From a checkpoint of a small mixture-of-experts model trained on Wikipedia.
Size: vocabulary 12019, 12.7M parameters.
Training: a variant of SOAP for the experts, 500M tokens, 3812 steps.
Below are experts of layer 7 (counted from 0) of a mixture-of-experts language model. Rows are named router (the router's row for the expert), gate (a neuron's input weights, with its number), up (a neuron's input weights, with its number) and show model dimensions 0-127. Each number is 500 + 40 x the weight over its row's rms, rounded and kept within 0 to 999. Numbers have three digits each.
Before each expert's rows: "gets" lists some tokens that make up at least twice as much of what it gets as of all text. This comes from a sample of Wikipedia text that the model never trained on. Tokens count by the router's weight.

# expert 19
gets: "1", "2", "3", "4", "5", "6"
router:503528445512461564566476461532503456480464491512510529538553484533533494494509438412507391471503501497517573470463531544480532498494537523463499513542484496532511533570527462465453513523512534483493589476503464509450544525503501505504534434479458464568533422439524564366583538498417475505498472478541513512524472488488546460525490447453539456521530449509488491503505452439559406493492
gate4:470500454500420540421482508513410477526480543591450483506550434427534479546518542449473467500500411521434510434514512473572545501459465499477474578534496508458415476595520512471506488496496536491414564465503410469521554557530462462517521562522525436491500511557494411515543492526486501510525493507495523489498520498541534520490557472452448493561482498518491444480453505482545487499506
up4:430499523471504538473489519504552499499422496539493523429524451417545541553476497514516520487546548523563483594528490491522489484549416424560499522466510526566506486498495492476503505517568473527501508530495528552545529483485510375573537554522479535463424626577504460467434504465433518524516532482455498477536513527487524442499492507479438490502522564475456499479466503537508518432535
gate5:543492484503548505473511590468513467528471487499459501500461534564525507477505477468460436460549543516508537461443436511460486531485497475531455481536561517553519434603495545475486593442499498499505564501534425476525503489493483487521486493476503533557484481565368568527517566462463520614489510480484491496457456545473527570496555585516570529502477467496521530462500499496472425532501
up5:397461468498484482500600448494509471518478547501532567485555557534414503541477451555514516508499463422495494499549491525491501478485457566537457508501501469487480550527535493484529462464488479504518462543519529484503520482433523446565554555464493470502576580471517481553562497492572404481494464499468465540498505471521567501537499444417428498505471558487478549437470537468493481600518
gate6:501507524546550470532541425557490562500504476405558545572527526533498524493515465473514524483476443547442482456516572542510469434524560544490496572520501552502510504476466502487488481542520528473415521554472436509487472486541501452581548516477463486454490491442512506493478507485507528519510516436540594479471541460474469440451583523495525512637530443508493483440543473457436498496537
up6:490436522439470495563432548444503482435498561488540547478470417556520506461494531458458494475504588490482496501473534550454500461449557530493464413523459511523468515415469559470537508445516559493489502539537497498505483486393524535546568522501499528531517528507560485539531511556511491469450451505505492483547485535525489493432468472523414506515592549466459547473490405500515544490439

# expert 17
gets: "\n", " |\n", ".\n\n", "\n\n", ")\n", "."
router:530481424491496501536509449541527443462486406479560515516531439546464523518508476456462441487587476478424532567493556521508530439503490431452488511569539434467489512487534489491512492565476530515502524503516428528507551519501548510466499433406450533509558465490489579513519502483444499483586519521588513527498530584452503496570465500476506455471509454569444430486523516489502454520512
gate1:509547352474538560505432535476505511509527449520487465501500479474510539544505457472511457519547505483548470453546504459529450443511489523436518425531522535512466499574521482540543490518563541557521541502570431595485509530538465460465508520557521580491549520499503505536495519558541484528494527510461462569469530490486482487548542472448587581480546395528476505522528512549490471498515
up1:578533465412474465494434551473472513487493490465544438544542517459512581467527479543507516492528514571524549426579507526491457466514523523450513468555500414497537514493536523557516570564554532508482494503500568524537538532471495533495486490503477519478543470570544430537477506439522472506425546484433504460502478433432543412464513477461468415527526480505480500538491423470467536500534
gate2:546532446450437524546445493532535411498490479470484483477472497557536487504470480420409504486519484510457530527507509509509525480536516465548541464583498448556498512499526482535463489588455502506432574553522476501582571486545480500482538414484553529456460521451544543463493475477503491545463397468539490509500488476443484549500418461504506535450418534441475514507484447539527558469477
up2:503583487518500500483534456494469511473507456495482502542486546476509453510488475529479460553544442477543467537524548494503564467540476474446460511497438447505483521525496535438500517470514498449522466411531423447508472447492532529506572568474563468498477498570538505570470523454558498497500515537495567511506540518602450485470549437462543425451384422528435520490576509553483503517510
gate3:554526489515547535506591472418443467407500469529565546499466500429577469478489467472581535455560483499478540526521589538529429465431539491485539478493502479471496554525502532584489560510514512524528397510517448448526509522500481463499533442509544470487462471454457483470510504560464500476514483440588462458468478507513464500525490453435506469482450456532437528519494426511495509477473
up3:422461567572533488532554496464463441554432479496545537522452527548528487570525482499516536428448492512463509532519476449512519537517511545507501472514514486420426556457475529472498512525498539405469488485498553478417463513496495539479450488556491397542497553585515502467479479501478503474477463467562523532537471545510450460539455544531583444553479481507468556499472506538479574478438

# expert 3
gets: "0", "5", "8", "3", "7", "6"
router:509541494484527478519468508494509464539468454450499474511533469512474450487536448479533492443565456485474553558471486537470502470476587405505398594523513470430528453530511514496448553512552486472529553574473481434461491526529517479522484420441430430547565461462498547439510562487476452517543445484495510497526500476473522510492477474460507418513549492534449455456486462489540444553561
gate2:501555447561509469468502569517506506516505495535423447514481484549522493483526470477513500524557519474513537432526444451507507491423514438508512502481452503503469542513458520537471565496540431513545517530474515513507475550492470410536458442433547451470491488437546487495504462563463455412523558559565549449557485481507533499490466429505468472523520431531488383444555592471516482508469
up2:564551480504517414434491468505507530439491503442511539475463494527488488471454532497510501546482571518480506599468526498438473493554492488499461545512491590494448516467495528479488553501514466561484530426538431578519531456495524501512432458485530570586486451484594546557481528507562510540492561518470542485442486512475474548525553496543516443443581519530470501533472503484541501422557
gate3:504521463493505489424488395542495420505441509459498539496477465502494569387437509454556525530465390460435484555458482470460534590452555416536487546486508457549562502482498487521515546489500574472447490467511475505582499530515527548480528465466484428480549420506504498496481485513511448557538472445486508464479505500539528516492519505525540461477520481532462502493579504546539497464522
up3:517528502469460585539510495439471498543533494486537479444528508537529462511517528510464437501501502415534558570503509511521455599603553466520479517445475491497476445547474474510493545456515534454525504511418510496528423521443490484538467463450467537540529484546494515505563509449473563471488495458460519497471426570485512394514541526555427489548558512472430523490543482477438460550505
gate4:528534464554457510461504455449548537567508498460445439466495548556461490509441471484537437531555502493433555483451505500425459544515578480498425459517571453457544450554516502516538513514504532498498493457424516518509528511572492522507455445523521446508546424451549475493587548566563550499513503539495556466491518437416482501465535523509538457505511525519500486500572506554568462491498
up4:465498574486527588580527526502495490521537524520513536491542517452438498529579598472457521568461590466487515455509449508479514596544483461472504478573485473522559496500532442497446459496500501468475485557570465492435471515442526547470495570467506534468480521519539488472495525462481546447486548452513521489520512504603445533522434457450514470475441446443519449442521534499462509490487

# expert 13
gets: " ", ".", "–", ":", " +", " −"
router:484489462467545524508552442483496478515519456469496455548520466457486490487533485445447489495522489536499535576432512504514580466510569508439501486577508476459487396488497432477388551520495540539517532578545401422437539530498478509538573503494464455510516430504495542444549520502512463507564471518547557522556513530521501478511514453479558435487506462534489506473496425446505443522508
gate13:525496547506408533523528527540497393463451487513433422535503487439521506495535533512514483457412388462512519532438531440531575461448510468485492537477438487531467442514485511501499537413540528421521526499527464474512549481470476480504535504577481531513453481549458457469501516452517502559536493512466503535537490564531521508494443543489428474510489539535499463481418524508601483514470
up13:464385421474485497452409522463563416503472575531453498454531500490544508581478507483475470574520533532474498545508514507537533456505550472511516476515513502489501540478524444498555481446493462473498449467513410450505544457423483532490483467504436529534488471435495603486524480480508501499572483484472489466504465510519572486436485519505456453492448492456567502468452568530488595505506
gate14:444534507431542506512643490480511471507486457507502575529410568615495458435500509545548558456458507579547514505476496477547497510500502520450520465479467581469489542491471454494429437440517478510544517521520489475456509523535523513532522494434474455524518538493489482549482559503535470515585477538526492536546548535562590509489471458523497449492529476535529515466519461476495439533481
up14:487564488533499444559522497523493467485544399514495463462413441545527479525555512487437475462531469386526509464531531516507519456539507500505457478419554495452537457490515516536498517482537526596505426522444434551481460525481488450559515450474505505567534477552516546545498499518549521566455564511511466460577479515516431489485462504461483507543453532482565517556458539551520511477445
gate15:515496518525490516532476529477553536530506516585498448481534454465479539572428501448436530567450546472504430530529514565487524494480524479504541453555528539454523579472506509541478521473581516455553509517519566465553513470529489511444574431546445554485466523512479563543485476531512480581505427531551502577528498466468523500527436466521462509502434508492584415448513511488469476493445
up15:500497428520505498574516571474550536541541470504539556425499511461491427490528531479522492582500510523443525523540428504495440513537490442523493482521499480521554491544514491493485436548457479508593496564468476483554458470518528471555465486515557516429508529486548488451473474564531554550427488446385437483512544566515508479468501473494568480487416461527514490486546562478522457495438

# expert 28
gets: "0", "3", "1", "4", "2", "5"
router:593581500521523532531521464501542473449488479484517517479541495442482536491473469409501460529495488538504526508444564515531511552485484487510528558500552472430469496505518530511475531477527487455516546517534482447499458522555516500518542494496539489516529477457484542474565544478410513555517526517591598538511490508509480417563483488441531483534516468593432474428494433471516363515531
gate14:506599491530598497477496501478456483486509525498489483539486428493506486469500443535514443502534414546486500546444520453557515574427510432529531472458467477537508507535469584473430516552475538488392512564468513470512511593522548511474481507486461469454461456474436509505500564426533519548533500431561512529486469494482465451446484479465469520479527453436515483466481441512546463450502
up14:487486562434477453482511550462437488476528470482503505476456508516507465552553523456462482488488494455524503576578464555486428542506525504464513451498539436486483446481529433544484528517549519423512398447484464481486556505497525470484466540483514481459539501479488456471488432465494482596560510516551474430526457463522459465509584570502544531475486433470461428436536487495443542536426
gate15:499471430469546526491452453459476496438528472522488521472522572481519433532494469477536458538503442495496457531504483537501497525461483410453471483491516468446456492510440464561470545457488476467497534504502480563535477533466501570502504503527481497544546458448505554557541536599474549470514583482552515466503490545528591488575451491461570479555563531551565428420457429461512498489497
up15:486526563587453523450529548566520473565564528484503474590510507431576522548492483520490492520520447507494413492487585440480500477507498498486457471502413425565565540529442458493554507483512524457526513477539514519522545482536532417493531514458499428492446482494503466448523428454504573426587496525478525475492526482483489514443441470425476498489482497428495470505534518528500523505512
gate16:524484504408507524500509470446460574538527438406521495482475450457489467497475454502459449486604561566540533495489486596552530522474534490502597545487455530480474481415502490513538477445541509522555520487535511502571427493501460465498514521488488445462488519514454568437470499522472502526503535473608475500460569530528541499467494459484506509487453450561542483449509498516565446480532
up16:542495514474401603506446440493605466464519461489437518493497537447471495523545533455526497540505471451489468509507461468536464501524475450559543437488478514505513438479522545470479474460479524502419495528492505435496523454546494544506473548468443468462551458570482543510514552501541479560462531465476527487610435561461491548522476586482494479540515496525512445499456464566480481515420

# expert 4
gets: ".", ".\n\n", " c", " l", ".\n", " st"
router:563525457506547514512511480513534470497474522515584545521534469546482550533530478497526437481552491523472541545476505554526540494509512486419441539526503467490476498506564513432392517480529522500493540522444465451503472555542537515470509404412508524547584505514594511485528552535504429466595521550480492585513453499507471444582484487511552472445547477500443504498513506530560481507543
gate11:521486454549457478518490453477484419409465496509538453471540509580427529554491542433534484480436453509475424547472534506562523500581619483468564517495513569519499419497441500473462519443516496493501535478537555484470546555525469557485503488516488471511475454512400483488491459545461496448482446512483494538475540468538488494572449520451458488449465473563466494442487518508535479490478
up11:445578410523474557488575532435541534516507538459488447515474476519558518451477521594458535463474545423470524512501487478513536561409509502501499487443446497461436492581502500504501530521480535457491459491541533520423466464415509506491501510559504479568452482491476505541543569489498518483520491581508474444452488497527424526466499483531590482454475496429482494457502472530478523570548
gate12:455525481515539572424535511583502450456437499585575543545572537496468543462504478500486488581464471538589568475535514572446512509525538531456572468522468507495465534534510496422454586476489564483532515532454442472499503497528501469450550429492475508527464506523556487505463514512568517534530550521511513558445531509456514521580526521444517512522517480536455490560494497498542509560512
up12:507447470465542515493501435463442461414467504525496530536498500552459496479418541460472564528492497546479431531529492543446504428508478518502506441524566544503542532543469480497457500476456548574498545529518554525546498508515499454485511423488551473430538531477443506531547449549424527447487473456531479507507538518490504453493495469515459481439532520507515587534409545474378484465436
gate13:481516474444537469462557551475453507501475515535512504509563517456481560466484529481497475484488488591504572604396531533474494431455471520441483467504535493524431481486514447436466498469476516527482469443479564430510449450467569472506509492520520520581497529487510486394536536549473495526544453510452470432449491464503556494580482460524615457484506504499499502547536518481491520483462
up13:462475453536552460519520542531530520515479502495513491578558465508473482476503543481508513591534557471548521512518511587537534425461452597504468529443538562441475477476519485562526498454490509502457495452495570486512484494507482518482466420449509522437550517523524506443448579490512485448590483493550478446499490541452444534525507455565533506580566535516488464500446502476506591546449

# expert 6
gets: " was", " is", " were", " are", " as", " be"
router:532540460476496531508509497538489493501476411421516540531555440521500461542501510491435455444497518480501491526481555515538542472471489419430470479506573474518491487464576467494495519535539557477536523566526463476474504536519562547462478461419504460505512416481502497518504524511482506479506428518570505509576464491496533410555497462389544421498561538487478422482480493497540483589546
gate0:472513513543500543515538523557454481558553496468509532500515488478523420492454505478552478485475444479376533555463495560554536520574493495547467467506560554583542547484513455438509464508526458448520469525499486458508493595473549471582500525455511534515497439483543570498439534481483524422458520502471443536553497438497462527456516496533530527453509505453418477486445562473549485541506
up0:509507482430427519506466484476573485491449475481551518505443534435491507471513440567486533501423489511542533524501530482357529558488574517476492530454524485543452561521493517484530479536499538485487526486466528484446507452551459540541541509510557514518578469489539494468546508515581469546498437443502561530495536576532513471483498513487412548469473492506490537554506490396438495519569
gate1:469464433442491464458449501550467582494450459416458533499539473523524532482503473481542440565525489473559455519507504508554511496529521494497477552485518449556510560516556386499500464500537460558486534534508450429491491484514567568465533511546452450516435505437479512497560468487546568476468477452517568513544484552488508469466551470540486467465466534522493529572493518570442417468492
up1:503533515498494426448547516537532480524493472467468426483532447458514470590491466508538489557457543527453488472470570450443450578556500515471431567459466516546509449480514498501480507453497463469485505466427510492475516415522527530454577579536441470496550482438556479591540507466451490496547550511472534457532477437517420478478575588508540484458496511510496549506520495512515466480491
gate2:496541503459541489530559524506451495511446455513485507457500514532502430504502473573463527455458450514521521526466513454516465545462492470521493521535593460504464553477525444418510542482531523472536506463628522509477539568425502483499517527469481457486442435464564510499471480567541439492559489432472565494517422481537458445574566575445498537535513524477483467473485533516585518514513
up2:476570585568495564513539528560483477473534495573467546485537498492517511558447523490459644427531472517462472445467553525474491559473502532542489559519436489464489503542526517495472514503480457538496534450514464448552511555470483542527568464467533514432482489568492542456450487439587501471535482568451455499523458480462506519473509469467490481484522453481567454513487501460537577491530